config = dict(
    num_hidden_layers=12,
    hidden_size=96,
    n_experts=24,
    experts_per_token=2,
    d_expert=48,
    d_shared_expert=0,
    hidden_act='swiglu',
    moe_layers=[0, 1, 2, 3, 4, 5, 6, 7, 8, 9, 10, 11],
    router_score='sigmoid',
    normalize_top_k=True,
    routed_scale=1.0,
    balance_loss=0.00434,
    balance_bias=False,
    router_noise=0.1,
    init_std_router=0.0207,
    lr_router=0.00185,
    vocab_size=4096,
    norm='rmsnorm',
    norm_eps=1e-06,
    tie_word_embeddings=False,
    optimizer='adamw',
    learning_rate=0.00476,
    beta1=0.95,
    beta2=0.99,
    batch_tokens=[65536, 131072, 196608],
    max_seq_len=1024,
    train_tokens=366900000,
    max_steps=3185,
    dataset='wikipedia_en',
)
Below are experts of layer 9 (counted from 0) of a mixture-of-experts language model. Rows are named router (the router's row for the expert), gate (a neuron's input weights, with its number), up (a neuron's input weights, with its number) and show model dimensions 0-95. Each number is 50 + 15 x the weight over its row's rms, rounded and kept within 0 to 99.
After each expert's rows: "gets" lists some tokens that make up at least twice as much of what it gets as of all text. This comes from a sample of Wikipedia text that the model never trained on. Tokens count by the router's weight.

# expert 5
router:55 11 39 46 40 51 53 58 37 64 59 37 55 41 50 49 54 45 31 44 55 27 36 55 70 27 44 30 65 61 62 56 54 75 31 53 47 57 50 10 31 68 45 53 43 26 46 69 76 84 63 50 39 34 61 48 65 70 43 38 41 27 51 51 35 32 59 55 74 62 55 38 34 68 40 57 43 73 27 62 42 58 79 47 65 41 16 41 60 30 50 73 60 67 59 49
gate0:53 46 54 48 45 45 62 65 68 36 22 47 64 56 36 46 48 50 55 39 23 35 66 58 43 53 32 32 27 46 28 61 50 44 47 56 34 45 33 74 43 71 49 60 65 31 84 43 62 59 42 63 39 47 25 52 40 42 31 52 53 56 57 66 35 31 56 36 65 21 80 29 40 51 75 65 51 51 53 43 44 30 74 86 34 68 35 40 52 63 44 40 56 85 13 50
up0:42 54 67 36 64 54 42 56 35 54 64 57 57 39 38 66 22 75 33 43 49 31 49 35 62 68 29 67 64 37 30 46 40 53 52 32 43 76 30 44 86 27 55 58 51 67 32 70 29 32 39 50 43 45 55 56 57 37 68 33 53 58 29 37 73 66 41 43 50 42 61 63 68 63 39 36 33 25 52 51 70 55 18 57 38 19 67 54 81 69 47 53 75 37 63 48
gate1:52 37 63 05 51 35 74 28 85 69 53 57 58 49 51 53 47 43 45 27 33 64 21 54 47 47 64 41 70 87 55 47 58 66 35 44 51 38 55 38 17 67 36 50 69 29 44 67 45 44 52 62 43 41 56 43 44 85 37 32 75 57 61 65 18 69 45 49 70 66 53 57 51 50 58 45 24 69 44 45 51 59 56 34 43 33 29 65 52 55 58 63 46 45 37 62
up1:74 37 72 37 51 27 52 38 43 82 35 77 39 50 45 39 52 61 37 48 26 51 47 29 45 51 45 50 44 85 66 53 51 75 64 41 64 37 36 33 33 78 49 36 76 32 48 72 64 45 54 50 52 53 42 51 41 48 58 64 71 44 46 76 35 87 48 72 57 71 81 50 49 72 56 27 48 44 26 49 61 39 37 33 60 31 32 79 49 34 51 52 48 40 58 56
gate2:62 20 44 63 60 38 26 35 63 48 41 45 28 44 47 58 82 60 76 59 50 46 74 33 49 44 60 50 43 64 53 89 82 43 32 49 40 36 61 47 51 47 22 58 17 52 53 70 50 46 39 32 55 23 55 42 59 44 42 54 43 55 32 65 52 32 53 50 63 06 45 69 48 45 41 21 61 46 61 29 50 25 63 36 61 48 21 43 56 68 63 63 58 52 67 57
up2:40 44 50 31 42 79 46 40 32 65 44 91 65 62 40 90 45 46 71 50 46 45 17 73 70 48 64 57 38 43 60 43 53 40 58 60 72 69 50 54 41 57 54 44 71 42 66 32 40 74 67 53 35 49 37 36 43 61 53 35 70 73 72 20 44 38 29 50 52 42 56 46 52 37 58 38 39 28 39 61 61 79 75 47 39 43 66 51 34 29 58 42 43 39 16 49
gets: " C", " c", " M", " F", " G", " T"

# expert 23
router:29 18 20 46 70 53 66 46 80 53 46 64 59 54 42 46 35 44 15 32 61 27 19 40 47 36 41 26 70 67 67 40 47 81 36 48 31 41 51 47 39 52 28 44 31 49 59 50 65 80 56 63 61 38 47 46 61 54 71 48 43 55 44 58 13 37 44 43 67 56 70 56 46 57 36 57 29 39 51 25 25 24 56 47 45 54 42 44 34 33 52 41 48 62 65 68
gate2:29 30 60 50 49 47 60 47 52 40 17 35 57 38 49 49 52 54 54 30 69 39 26 65 63 51 27 55 64 62 48 40 30 67 40 53 53 40 44 59 46 63 67 27 52 57 67 52 55 78 54 38 52 16 46 83 36 51 80 59 71 49 94 59 24 45 48 56 61 60 70 59 68 57 47 59 72 75 82 22 49 33 51 60 47 60 49 47 34 47 47 56 61 64 67 28
up2:32 32 50 64 40 58 54 40 74 38 48 43 45 50 42 77 56 52 47 41 43 37 26 39 29 51 45 59 61 53 55 27 51 42 32 53 54 37 51 25 45 19 70 55 50 68 58 45 67 77 59 23 56 46 59 60 25 45 42 72 59 56 63 54 28 29 24 87 28 27 81 53 73 34 41 76 51 37 67 46 62 34 39 57 41 65 47 32 28 29 71 50 64 63 43 38
gate3:48 41 54 54 37 35 50 55 52 26 77 51 24 28 69 57 68 24 25 47 62 50 18 50 41 28 56 33 50 50 73 64 83 43 30 66 56 31 42 44 56 64 38 50 54 54 31 58 35 84 42 53 39 45 37 17 64 34 62 47 56 54 56 72 36 51 30 55 64 71 52 44 50 43 42 67 38 49 89 54 35 45 48 52 55 58 34 25 34 53 31 70 42 42 80 52
up3:39 58 20 64 58 40 35 48 40 55 37 78 55 50 40 29 53 44 63 66 21 48 73 26 34 40 63 41 52 41 29 61 57 62 66 48 52 47 48 61 73 49 47 64 61 30 46 42 64 73 35 52 54 56 64 57 42 45 75 52 41 27 22 44 57 70 65 44 23 47 42 63 29 35 30 47 62 68 25 65 50 75 49 54 42 83 53 32 34 53 59 49 38 05 30 38
gate4:64 35 54 57 66 43 74 48 30 68 31 28 77 32 36 38 18 51 22 42 71 54 41 49 46 36 32 47 34 46 42 28 39 78 40 75 51 66 57 55 62 58 45 41 36 53 32 52 53 38 31 42 55 35 49 66 51 42 44 43 11 50 39 44 23 71 47 64 62 36 58 43 13 50 61 53 58 61 71 45 36 18 49 62 62 55 27 59 46 33 51 47 45 86 45 46
up4:58 41 53 42 66 48 57 46 26 60 24 31 43 36 59 39 40 36 20 40 68 39 79 39 56 31 40 47 52 69 62 38 81 76 32 36 29 49 39 51 60 44 20 76 31 58 45 47 65 46 29 33 67 40 57 56 57 52 57 48 25 57 47 57 14 44 45 74 53 76 60 49 51 21 70 55 58 28 37 66 52 22 68 47 49 65 32 70 28 34 50 46 53 50 47 40
gets: "-", ".", "|", " and", "s.", "==="

# expert 8
router:27 19 37 19 63 47 48 75 55 68 31 79 56 30 46 58 25 44 42 43 51 57 43 40 72 36 28 66 70 63 54 54 49 79 41 51 42 34 49 55 26 44 54 43 26 27 69 57 73 70 66 63 65 28 35 26 64 68 58 28 51 30 66 69 37 46 60 19 62 56 55 43 32 68 43 63 44 52 40 37 41 65 51 56 64 46 62 32 45 45 55 59 75 63 50 52
gate3:63 62 60 42 35 41 52 49 29 50 59 29 44 41 59 72 66 72 43 56 33 50 61 36 66 30 55 57 55 49 62 25 36 47 48 37 69 41 50 53 22 40 43 75 34 30 26 67 42 85 64 19 49 36 31 81 10 46 40 84 60 17 63 37 56 44 43 53 53 34 61 47 64 69 41 52 50 41 40 62 49 40 51 50 41 59 29 46 35 73 62 58 28 53 60 36
up3:55 45 64 64 78 48 50 35 58 46 62 62 79 63 46 37 45 47 47 56 57 04 45 55 49 49 55 37 26 27 64 47 53 55 78 40 27 72 38 45 60 68 36 43 38 57 46 69 51 24 35 29 59 62 61 24 83 36 25 56 63 42 58 55 31 49 45 76 42 31 50 26 70 34 13 54 52 43 49 31 30 29 30 42 44 58 36 51 58 41 43 49 67 41 43 45
gate4:38 51 43 46 36 62 91 48 47 45 64 47 64 61 59 57 40 75 84 39 62 82 40 52 46 51 55 24 35 34 37 27 37 70 30 45 16 61 56 44 41 37 34 50 25 46 63 57 49 45 34 68 53 71 93 63 32 53 57 19 36 51 52 58 30 42 50 43 65 51 55 52 43 27 35 50 44 51 57 52 58 69 30 42 42 43 39 66 62 30 43 48 33 57 83 44
up4:76 43 31 65 58 44 85 17 66 56 63 34 47 46 54 33 55 44 52 56 35 53 57 61 46 37 72 69 39 57 38 21 67 58 55 39 51 67 31 43 54 01 51 59 46 38 49 49 79 34 58 56 62 36 59 56 37 52 60 68 87 62 31 53 30 41 32 55 48 58 59 41 44 36 57 61 62 50 51 56 58 77 41 60 70 62 59 50 40 83 45 57 63 85 35 43
gate5:39 54 40 45 41 61 46 49 38 58 59 38 79 75 44 07 43 34 27 57 55 56 64 60 60 56 41 47 52 64 39 35 70 48 26 62 79 49 62 49 42 52 57 42 67 36 47 40 81 68 64 76 44 19 41 36 41 74 63 47 53 47 47 65 48 51 68 28 53 63 44 58 70 53 47 49 69 56 13 49 43 82 66 40 63 36 64 31 61 18 51 71 63 35 36 58
up5:72 38 53 73 29 53 62 57 76 52 46 36 43 30 61 59 59 69 62 57 57 46 56 56 38 41 19 41 61 35 47 47 37 54 79 47 25 77 45 49 49 46 54 35 50 58 37 63 48 41 46 52 57 59 41 67 51 20 14 41 22 39 73 16 33 80 55 37 44 45 29 58 50 19 47 69 42 46 94 39 57 31 53 52 57 52 48 58 48 74 59 68 47 57 43 67
gets: " of", " in", " to", " for", " on", " by"

# expert 13
router:30 32 54 30 72 46 37 57 67 56 56 36 46 36 30 48 56 39 39 45 61 45 41 31 75 23 36 76 58 41 71 46 75 56 23 52 33 45 27 23 48 42 71 47 28 23 69 57 66 53 49 49 31 21 57 46 45 48 76 65 26 48 58 62 28 43 59 23 76 45 53 63 40 52 45 61 45 26 44 39 31 27 69 41 59 66 48 38 44 42 44 70 69 62 51 68
gate2:41 38 61 47 41 54 66 55 60 17 56 31 79 39 73 54 57 68 51 52 81 33 60 51 47 58 22 56 73 40 64 54 44 45 49 25 32 49 86 50 54 49 47 43 23 62 49 43 76 72 34 31 51 01 61 60 49 68 68 32 46 42 65 54 35 39 59 60 70 54 47 29 48 63 55 58 59 37 33 63 42 48 42 71 38 75 66 54 44 47 73 50 62 31 40 55
up2:68 68 22 61 70 49 33 69 32 43 24 46 40 64 44 17 57 62 51 69 35 32 31 38 39 46 62 57 36 46 62 51 22 38 41 29 66 48 35 41 31 56 62 66 52 36 51 56 29 70 68 35 50 66 78 43 47 69 21 42 53 40 40 45 37 55 42 75 55 87 49 56 57 66 36 48 45 82 33 46 56 64 44 62 49 56 45 16 72 57 53 71 62 56 39 51
gate3:37 33 41 60 81 45 52 38 64 30 34 56 57 61 31 48 50 75 42 32 54 24 33 34 45 34 20 50 50 51 67 54 44 63 47 69 22 57 45 54 60 28 50 41 44 31 70 54 58 34 46 38 50 46 54 23 52 50 48 56 64 49 46 46 37 56 61 34 50 77 45 48 65 59 42 42 52 21 13 58 58 24 32 14 48 17 36 17 34 54 45 72 72 54 35 48
up3:60 17 21 67 25 57 46 46 36 53 64 44 52 76 29 41 56 74 56 65 47 36 55 72 30 49 69 40 23 53 44 38 44 63 51 63 45 46 36 46 34 30 55 53 56 52 68 42 55 28 63 53 60 37 48 52 16 72 58 50 61 51 37 61 55 28 53 16 72 71 20 58 26 67 62 37 67 40 52 38 63 68 60 45 47 40 74 26 59 42 76 58 42 65 45 69
gate4:40 43 54 41 69 58 61 31 41 58 26 63 62 82 59 66 67 16 62 56 56 70 47 25 51 35 19 53 30 38 45 67 45 69 46 20 33 57 55 38 42 75 48 52 13 35 45 64 38 68 76 55 31 33 38 63 63 51 55 33 54 35 48 64 61 61 57 53 46 39 51 58 55 62 39 33 40 56 50 37 30 29 39 43 29 71 44 59 60 68 63 50 80 29 27 41
up4:48 55 51 49 33 53 41 50 30 72 45 53 36 51 39 49 57 48 41 52 60 43 18 69 32 61 55 24 56 39 58 50 45 40 51 77 78 21 45 74 44 53 46 31 47 41 63 60 54 38 47 68 78 47 31 45 67 78 50 45 65 43 55 39 79 51 54 66 57 65 60 68 67 48 41 34 40 41 80 40 27 61 38 55 54 59 12 38 47 66 21 61 73 53 86 24
gets: " and", "ic", "'s", "ical", "ing", " his"

# expert 6
router:23 22 27 33 74 56 36 52 68 75 43 40 57 44 40 36 41 56 27 55 55 43 46 53 66 34 36 56 58 68 57 29 47 64 17 49 44 41 43 28 48 61 47 40 47 37 65 44 89 68 59 68 35 38 48 43 56 54 73 19 45 36 76 66 36 48 56 38 81 60 60 82 45 51 45 59 28 46 43 48 53 57 61 45 48 44 68 28 48 65 27 38 82 48 54 66
gate3:37 50 64 30 48 39 68 28 63 40 48 42 38 54 62 27 30 71 16 53 48 44 35 41 50 50 31 52 52 70 49 69 43 25 27 51 45 30 69 05 41 23 59 30 49 53 56 40 73 41 45 67 47 58 45 55 56 31 62 48 34 36 28 57 48 54 48 31 31 66 54 35 47 59 45 66 30 50 47 67 52 74 53 60 61 23 71 67 41 44 11 40 78 36 54 45
up3:67 49 45 50 60 43 58 30 57 46 59 69 37 82 67 37 23 79 22 48 68 34 54 61 57 43 33 54 77 55 38 71 39 45 23 52 52 22 67 09 22 62 49 37 50 47 38 59 76 45 46 58 61 62 37 57 27 39 69 39 58 41 40 61 46 71 64 53 65 60 63 42 46 51 61 65 40 19 54 69 51 45 56 53 41 37 50 39 29 42 18 37 72 45 36 54
gate4:27 43 31 35 37 77 62 69 45 63 57 55 56 50 39 56 41 58 48 61 52 42 74 43 33 52 33 52 37 37 59 26 36 36 68 67 54 32 48 20 69 65 53 60 57 69 33 67 26 49 46 31 42 58 52 28 71 55 52 52 47 37 06 46 51 28 55 21 29 43 54 50 65 50 53 61 39 28 14 68 61 78 52 53 60 65 49 44 68 51 42 65 34 50 74 77
up4:27 38 39 39 55 66 60 45 57 53 39 28 55 69 25 56 41 43 33 68 43 48 50 54 41 50 40 65 60 55 43 50 38 34 64 62 45 44 55 41 43 35 48 37 55 63 54 21 61 74 07 32 41 50 42 61 72 39 34 28 39 45 51 45 40 66 55 38 22 30 37 52 66 64 50 67 38 23 20 69 71 74 53 75 29 29 70 45 71 71 33 39 71 46 63 72
gate5:36 55 57 57 47 59 53 58 46 61 41 25 39 63 46 30 29 62 60 23 28 64 83 58 49 48 69 47 44 53 31 55 32 38 33 40 64 53 37 37 55 56 21 48 43 43 32 75 71 77 74 52 39 11 39 54 54 59 42 52 50 57 63 62 58 61 62 54 38 86 45 58 38 41 80 28 61 66 59 35 24 77 50 55 40 35 31 61 57 45 51 49 49 88 36 48
up5:25 57 42 58 24 57 60 71 22 35 28 43 51 73 93 50 59 71 33 83 32 24 42 29 51 49 36 58 55 63 67 44 68 52 58 22 34 56 64 62 58 25 49 47 35 57 47 58 52 37 53 58 35 50 57 81 36 77 41 60 33 55 38 51 66 26 62 77 50 47 53 67 44 40 65 67 69 40 57 63 46 55 82 40 67 51 34 46 51 63 47 53 49 38 53 42
gets: ",", "ed", " and", "ing", "s,", "ated"

# expert 21
router:48 38 17 39 66 50 53 93 85 82 46 58 49 42 37 44 46 47 54 55 52 38 37 41 86 34 15 52 72 56 52 49 63 88 36 34 43 52 39 35 33 52 52 46 51 40 60 58 67 54 60 63 31 51 45 37 60 89 61 43 48 34 64 49 37 57 54 46 55 62 61 69 31 57 41 55 42 59 51 45 22 59 46 30 52 67 38 46 50 55 67 55 77 64 68 69
gate1:19 46 51 51 38 81 50 44 35 27 52 37 54 62 48 42 61 55 42 71 75 38 58 09 69 41 51 21 50 64 56 71 53 58 39 48 56 39 63 38 45 88 27 52 74 58 52 48 66 48 24 35 35 42 36 18 57 42 62 39 54 41 52 53 67 31 78 46 46 42 19 52 36 69 56 48 64 57 78 65 34 60 45 59 46 56 46 56 65 57 53 64 64 72 65 71
up1:56 32 61 39 32 47 87 43 47 76 84 42 73 43 68 81 17 58 47 59 21 65 58 69 42 44 44 50 62 44 58 37 57 54 35 44 49 50 34 32 31 52 54 57 55 34 32 51 60 57 45 54 45 61 55 57 31 47 44 65 23 49 38 61 51 34 33 49 56 48 29 46 44 58 43 40 48 45 25 57 60 43 93 52 70 25 39 38 19 18 72 44 43 65 66 41
gate2:52 45 74 48 54 72 43 71 44 37 43 56 88 49 20 54 30 41 48 47 56 48 48 39 73 25 64 70 49 34 82 49 78 64 35 16 30 66 48 60 42 78 36 75 51 45 42 46 58 73 72 61 45 50 36 28 56 58 45 57 35 75 28 58 64 54 55 32 69 44 55 65 45 50 53 43 71 36 49 53 51 65 36 38 49 60 40 48 53 47 43 79 59 66 51 87
up2:25 53 32 40 38 38 66 43 35 78 47 59 29 31 59 49 49 30 44 45 36 40 44 36 58 67 25 64 58 79 10 73 36 18 32 44 54 39 58 39 38 27 33 48 31 38 70 53 29 45 55 32 26 37 48 45 61 48 32 40 48 38 67 58 49 43 74 61 43 71 44 67 35 36 47 27 28 56 16 61 33 56 63 54 46 46 28 58 46 41 63 38 54 51 30 45
gate3:16 38 64 37 47 63 58 41 34 42 46 61 69 47 37 51 44 48 28 60 22 46 04 29 52 37 45 61 56 75 43 52 61 91 49 23 45 43 26 49 52 23 35 53 40 61 58 46 54 49 49 69 60 54 56 47 53 67 56 59 73 53 26 42 44 63 66 47 49 86 71 62 37 55 76 43 42 52 58 53 63 57 59 52 42 46 62 58 67 43 58 26 49 51 26 87
up3:40 41 42 46 62 53 50 32 42 42 44 65 55 35 67 37 48 31 45 35 40 46 26 22 53 21 36 18 30 42 17 38 75 72 44 37 71 40 54 68 53 26 60 64 36 58 31 19 47 51 52 88 52 77 40 69 40 47 48 38 52 69 43 51 34 47 53 25 52 71 57 42 42 39 71 55 65 37 32 68 45 74 52 40 37 53 62 68 45 52 75 53 61 42 48 74
gets: ")", "\"", "i", "a", "us", "ia"

# expert 12
router:44 52 48 51 92 65 56 78 83 82 36 48 59 27 31 52 56 34 43 35 53 34 22 36 57 36 44 35 59 56 46 47 53 61 36 53 47 38 36 44 33 63 51 46 25 15 50 66 44 61 66 72 42 30 51 35 67 62 58 34 55 26 62 50 39 37 50 36 65 46 55 71 43 43 34 68 25 55 37 34 31 39 46 42 62 71 44 25 46 51 36 62 76 75 59 64
gate1:40 57 58 47 72 55 70 67 81 68 48 58 56 47 31 25 48 48 42 39 43 28 32 48 66 59 54 47 53 39 29 87 40 43 31 53 54 29 48 40 34 55 70 53 22 46 52 70 44 55 50 67 36 50 61 35 56 38 42 32 54 39 75 40 66 33 75 67 65 42 60 42 47 64 47 38 32 58 36 52 64 08 29 53 47 36 59 04 32 22 44 41 61 57 51 60
up1:35 63 49 41 56 57 41 59 65 65 45 41 48 45 46 36 63 49 57 65 59 64 00 44 52 60 58 34 50 56 41 70 68 37 33 62 51 36 69 38 00 53 76 56 56 58 40 66 49 63 70 73 17 43 39 45 50 57 83 40 50 52 49 47 67 62 68 38 57 48 81 55 56 54 23 73 50 73 36 61 58 54 44 49 60 18 43 31 48 50 39 36 55 67 52 57
gate2:37 50 67 48 63 60 52 30 64 74 49 72 57 33 55 54 38 52 41 42 61 47 70 52 44 52 52 34 67 67 53 53 58 70 40 44 64 29 21 40 51 76 67 31 19 41 70 40 46 51 70 54 41 16 57 61 67 40 39 27 84 50 58 59 53 27 46 30 72 48 36 34 37 54 32 49 51 74 48 52 44 29 54 31 67 56 66 41 57 56 53 43 93 50 46 87
up2:73 41 22 51 38 35 77 48 50 40 54 36 48 56 49 47 40 54 43 26 65 48 77 69 65 43 42 69 68 48 59 56 18 49 72 45 64 83 55 62 72 39 35 42 45 53 38 53 74 30 44 40 54 55 83 50 47 62 56 71 16 73 67 49 29 59 53 47 29 55 54 60 72 52 62 25 33 42 56 37 46 60 62 71 58 41 40 71 47 31 47 74 34 27 29 66
gate3:37 38 70 47 75 49 37 53 35 51 55 37 44 47 72 69 54 18 48 27 55 24 31 66 44 28 43 44 32 71 70 51 57 50 21 49 61 72 61 45 58 54 25 20 36 60 42 66 35 41 54 52 68 53 59 31 84 43 65 50 27 19 45 57 44 56 55 59 77 62 35 40 71 47 69 55 52 30 63 47 24 42 80 27 65 59 41 45 58 35 43 54 55 45 40 68
up3:35 40 52 59 72 38 28 48 44 35 41 59 59 31 48 51 57 34 52 35 65 18 56 59 46 35 40 44 51 72 45 56 51 47 28 48 32 54 85 54 09 69 53 45 48 59 58 44 32 59 37 42 77 35 49 52 56 52 69 48 37 43 28 28 50 41 42 62 81 58 18 41 75 49 53 50 60 30 75 30 35 23 77 40 81 65 70 55 64 41 45 55 39 34 33 49
gets: "a", "i", "o", "an", "ia", "on"

# expert 1
router:52 32 53 55 62 47 42 71 53 69 32 58 42 57 62 49 56 40 47 62 73 44 34 40 35 21 25 35 71 50 52 39 39 37 40 60 58 57 39 45 42 59 39 38 29 07 61 65 61 76 56 60 39 34 45 41 66 71 59 36 44 45 60 65 47 52 72 38 76 85 51 68 33 45 36 55 38 35 50 06 17 49 51 43 55 65 43 26 36 43 34 69 67 48 51 67
gate0:36 48 59 35 48 45 36 29 71 54 70 40 18 20 61 41 51 51 67 55 53 53 45 28 70 41 41 50 61 55 55 44 40 36 35 52 44 71 58 57 30 55 18 45 45 49 43 70 68 51 35 43 47 49 46 72 37 47 70 50 64 53 54 64 51 72 46 03 56 65 60 36 27 34 71 67 39 42 58 51 47 36 43 67 55 43 38 23 63 31 01 71 62 34 49 68
up0:55 51 71 52 76 45 64 55 53 65 61 63 36 65 52 44 82 56 65 62 52 40 52 63 48 46 54 16 35 60 41 46 34 46 49 58 59 53 65 54 72 43 11 26 47 27 52 42 54 54 45 45 48 68 51 48 75 46 48 73 12 50 42 49 56 40 19 64 51 70 49 36 57 58 37 68 76 22 22 70 40 29 38 60 62 60 72 45 46 35 83 26 64 61 45 43
gate1:42 46 42 55 68 58 49 49 25 45 47 69 28 68 72 52 60 41 91 60 62 63 49 32 41 43 37 32 53 27 73 38 74 53 72 71 56 47 27 38 42 40 31 46 32 30 41 51 45 39 83 67 63 24 90 33 53 54 58 72 39 41 36 56 22 42 63 27 60 31 59 56 45 38 42 34 39 27 29 54 36 46 49 33 47 42 39 42 60 45 53 75 61 56 42 48
up1:63 46 45 59 47 58 54 69 51 39 27 50 37 82 52 58 71 28 20 54 59 36 30 39 59 64 80 86 60 51 75 40 86 44 66 40 56 35 46 47 60 25 62 43 66 56 74 70 44 54 24 56 20 59 45 26 32 45 52 59 63 30 59 63 36 48 58 28 36 43 73 45 54 26 61 63 41 40 33 57 29 41 44 62 51 46 33 67 59 46 59 52 42 58 54 25
gate2:57 57 51 39 65 38 62 94 39 50 55 59 29 66 53 68 59 51 49 75 43 48 53 38 37 28 32 59 60 50 35 42 52 45 46 40 45 22 74 71 19 59 00 64 66 33 44 66 60 61 59 51 68 48 70 35 40 70 52 46 36 30 60 59 27 45 71 83 54 41 37 68 64 59 20 30 68 55 44 53 50 68 64 61 47 47 57 38 48 45 57 42 33 41 60 52
up2:45 51 68 48 69 20 61 43 31 38 50 40 35 43 60 36 46 66 85 57 45 45 33 60 41 39 30 41 60 38 58 24 52 54 46 77 65 66 53 67 41 54 23 42 32 55 28 66 59 83 55 54 46 46 57 41 70 62 18 57 68 65 74 49 42 62 84 41 55 46 56 50 46 58 25 04 52 56 50 46 55 61 81 56 32 68 43 60 35 55 43 54 55 26 41 55
gets: " S", " L", " B", " H", " Al", " K"

# expert 15
router:52 33 43 54 75 34 54 53 53 67 54 30 75 45 23 36 42 20 71 52 61 47 21 37 55 22 47 44 63 61 47 48 54 57 38 48 22 51 31 18 36 72 47 46 47 33 73 63 67 67 41 33 29 33 73 59 67 43 74 47 58 32 54 65 27 49 61 29 51 63 63 59 44 80 45 60 21 45 26 44 39 59 47 42 50 55 52 51 44 63 45 68 51 81 70 48
gate1:52 34 54 59 36 53 38 44 69 42 40 34 58 24 25 85 41 60 47 32 53 55 58 24 58 47 27 22 64 58 35 66 52 95 50 72 50 47 49 41 63 23 45 47 64 47 77 66 71 54 48 46 65 45 53 41 63 63 53 54 72 62 31 44 54 50 56 57 49 43 67 32 52 70 85 60 31 49 64 34 22 33 57 19 46 66 43 67 58 28 56 65 41 32 44 48
up1:59 37 70 62 63 80 60 51 31 38 52 33 50 60 38 42 52 72 51 79 36 20 67 49 37 50 47 67 60 49 53 56 69 52 57 52 55 51 43 32 48 55 59 38 48 42 43 31 52 25 56 46 44 51 45 17 19 42 82 33 51 54 56 30 58 56 60 68 31 54 82 57 55 27 51 33 14 46 37 39 42 29 35 54 70 52 34 46 57 11 63 77 50 63 74 50
gate2:42 36 31 23 33 39 51 68 76 29 79 46 45 43 55 28 31 17 62 37 78 68 24 28 48 41 53 43 66 35 39 42 43 49 31 26 36 60 55 33 51 50 25 65 38 59 45 37 66 58 75 40 36 36 39 50 70 33 43 47 45 53 50 61 24 29 41 37 29 67 78 46 40 71 47 62 60 59 51 59 43 63 58 39 59 56 62 29 61 36 49 62 58 65 25 27
up2:28 43 35 50 66 43 29 40 59 53 51 30 34 55 77 39 67 44 57 46 50 29 65 60 22 30 51 44 40 29 48 49 30 35 39 22 43 81 72 60 59 32 44 45 36 55 58 25 47 88 59 50 54 18 28 57 14 53 51 48 55 36 49 46 81 35 54 59 28 33 40 71 38 47 46 55 63 17 39 64 55 61 53 61 52 45 72 65 48 63 48 65 53 53 30 49
gate3:38 40 19 34 61 45 65 46 56 46 61 71 43 48 20 64 56 46 51 49 50 67 54 30 49 43 80 55 50 58 64 59 58 54 29 52 80 28 51 57 81 52 57 81 68 37 36 54 62 20 38 57 41 34 43 33 51 42 57 38 55 65 34 50 30 58 11 66 45 39 22 48 47 40 43 28 43 30 47 63 60 64 57 72 66 36 45 61 35 85 56 53 54 50 86 49
up3:60 31 44 42 33 43 83 54 43 41 75 57 27 46 54 57 32 56 63 34 54 58 59 41 54 50 76 40 45 40 54 59 31 67 28 52 40 25 57 82 44 57 69 49 56 53 59 71 71 34 74 37 47 46 59 41 37 22 53 48 53 49 46 39 22 45 56 65 63 52 49 49 60 29 50 42 51 60 61 73 37 82 36 27 72 51 60 60 36 67 77 68 37 04 45 31
gets: "\n", " was", " is", " as", " he", " were"

# expert 19
router:31 33 39 33 44 57 55 78 61 65 54 65 52 37 36 39 47 60 15 44 48 25 39 52 45 21 35 46 51 68 50 34 44 62 33 53 48 66 45 35 33 45 59 36 26 34 59 91 73 62 48 38 42 41 58 48 71 52 59 54 78 31 57 60 26 69 64 43 56 54 36 73 35 66 45 66 39 65 39 46 21 63 38 34 86 56 24 48 34 57 48 46 61 42 58 73
gate1:31 45 36 48 41 76 53 50 64 46 55 48 42 57 49 59 52 62 50 32 53 27 53 38 47 45 23 43 58 58 47 15 71 62 64 39 50 44 68 37 27 73 49 38 81 38 23 65 46 61 70 49 58 40 63 64 42 38 53 49 33 23 31 83 49 71 21 53 35 75 37 29 40 78 29 70 36 39 64 59 44 38 61 63 35 59 71 59 73 26 57 50 57 63 58 62
up1:22 45 46 52 60 58 43 54 70 46 44 81 47 43 71 33 56 26 55 72 42 43 39 47 41 48 23 41 64 13 46 27 67 48 35 39 23 46 56 42 60 43 60 44 62 61 43 73 40 57 53 42 53 59 45 61 63 49 32 68 68 60 37 49 43 48 51 65 34 18 65 70 57 45 72 33 55 37 65 41 14 51 37 38 50 49 55 62 86 06 73 64 39 38 44 58
gate2:35 27 30 34 47 61 65 32 40 56 19 56 61 31 35 48 58 68 21 38 64 48 52 37 48 26 61 54 84 34 56 64 35 48 45 48 60 65 53 41 68 23 27 21 32 52 94 41 37 59 35 59 55 64 67 45 67 43 27 39 55 20 36 57 59 57 63 20 50 30 47 77 44 53 55 66 43 32 35 48 43 58 40 48 60 40 46 69 51 43 60 34 53 54 38 63
up2:57 46 52 50 42 54 38 57 41 47 35 15 44 54 60 76 68 47 29 53 66 50 52 59 39 28 62 38 54 30 39 54 51 58 30 47 42 44 40 56 29 34 41 25 83 39 49 60 32 83 48 62 44 64 60 68 46 37 57 80 43 28 89 30 33 56 54 32 54 38 39 24 72 57 56 82 56 21 51 30 43 15 51 56 61 46 64 55 48 48 67 52 39 66 45 31
gate3:50 22 46 69 40 50 61 43 59 50 59 45 27 48 32 38 68 40 31 11 59 35 28 32 41 06 40 56 23 85 39 47 77 60 72 37 16 59 60 41 30 60 42 58 51 50 37 43 64 47 47 57 67 48 33 51 67 57 48 45 54 45 47 93 34 41 43 47 37 39 43 30 55 47 37 49 32 41 55 64 42 49 62 64 71 68 32 33 64 65 57 44 41 54 35 49
up3:26 49 52 46 48 70 82 40 36 40 34 60 69 32 59 39 48 53 29 43 51 44 40 43 37 25 49 59 37 15 32 44 69 38 31 53 59 46 45 58 36 61 46 58 42 59 44 23 78 71 25 38 63 75 57 42 78 55 55 42 85 58 21 90 44 44 60 53 52 25 49 59 50 24 30 47 45 42 48 53 32 71 46 43 66 56 31 63 48 35 54 62 43 42 28 53
gets: "-", " \"", "/", "ro", " con", " E"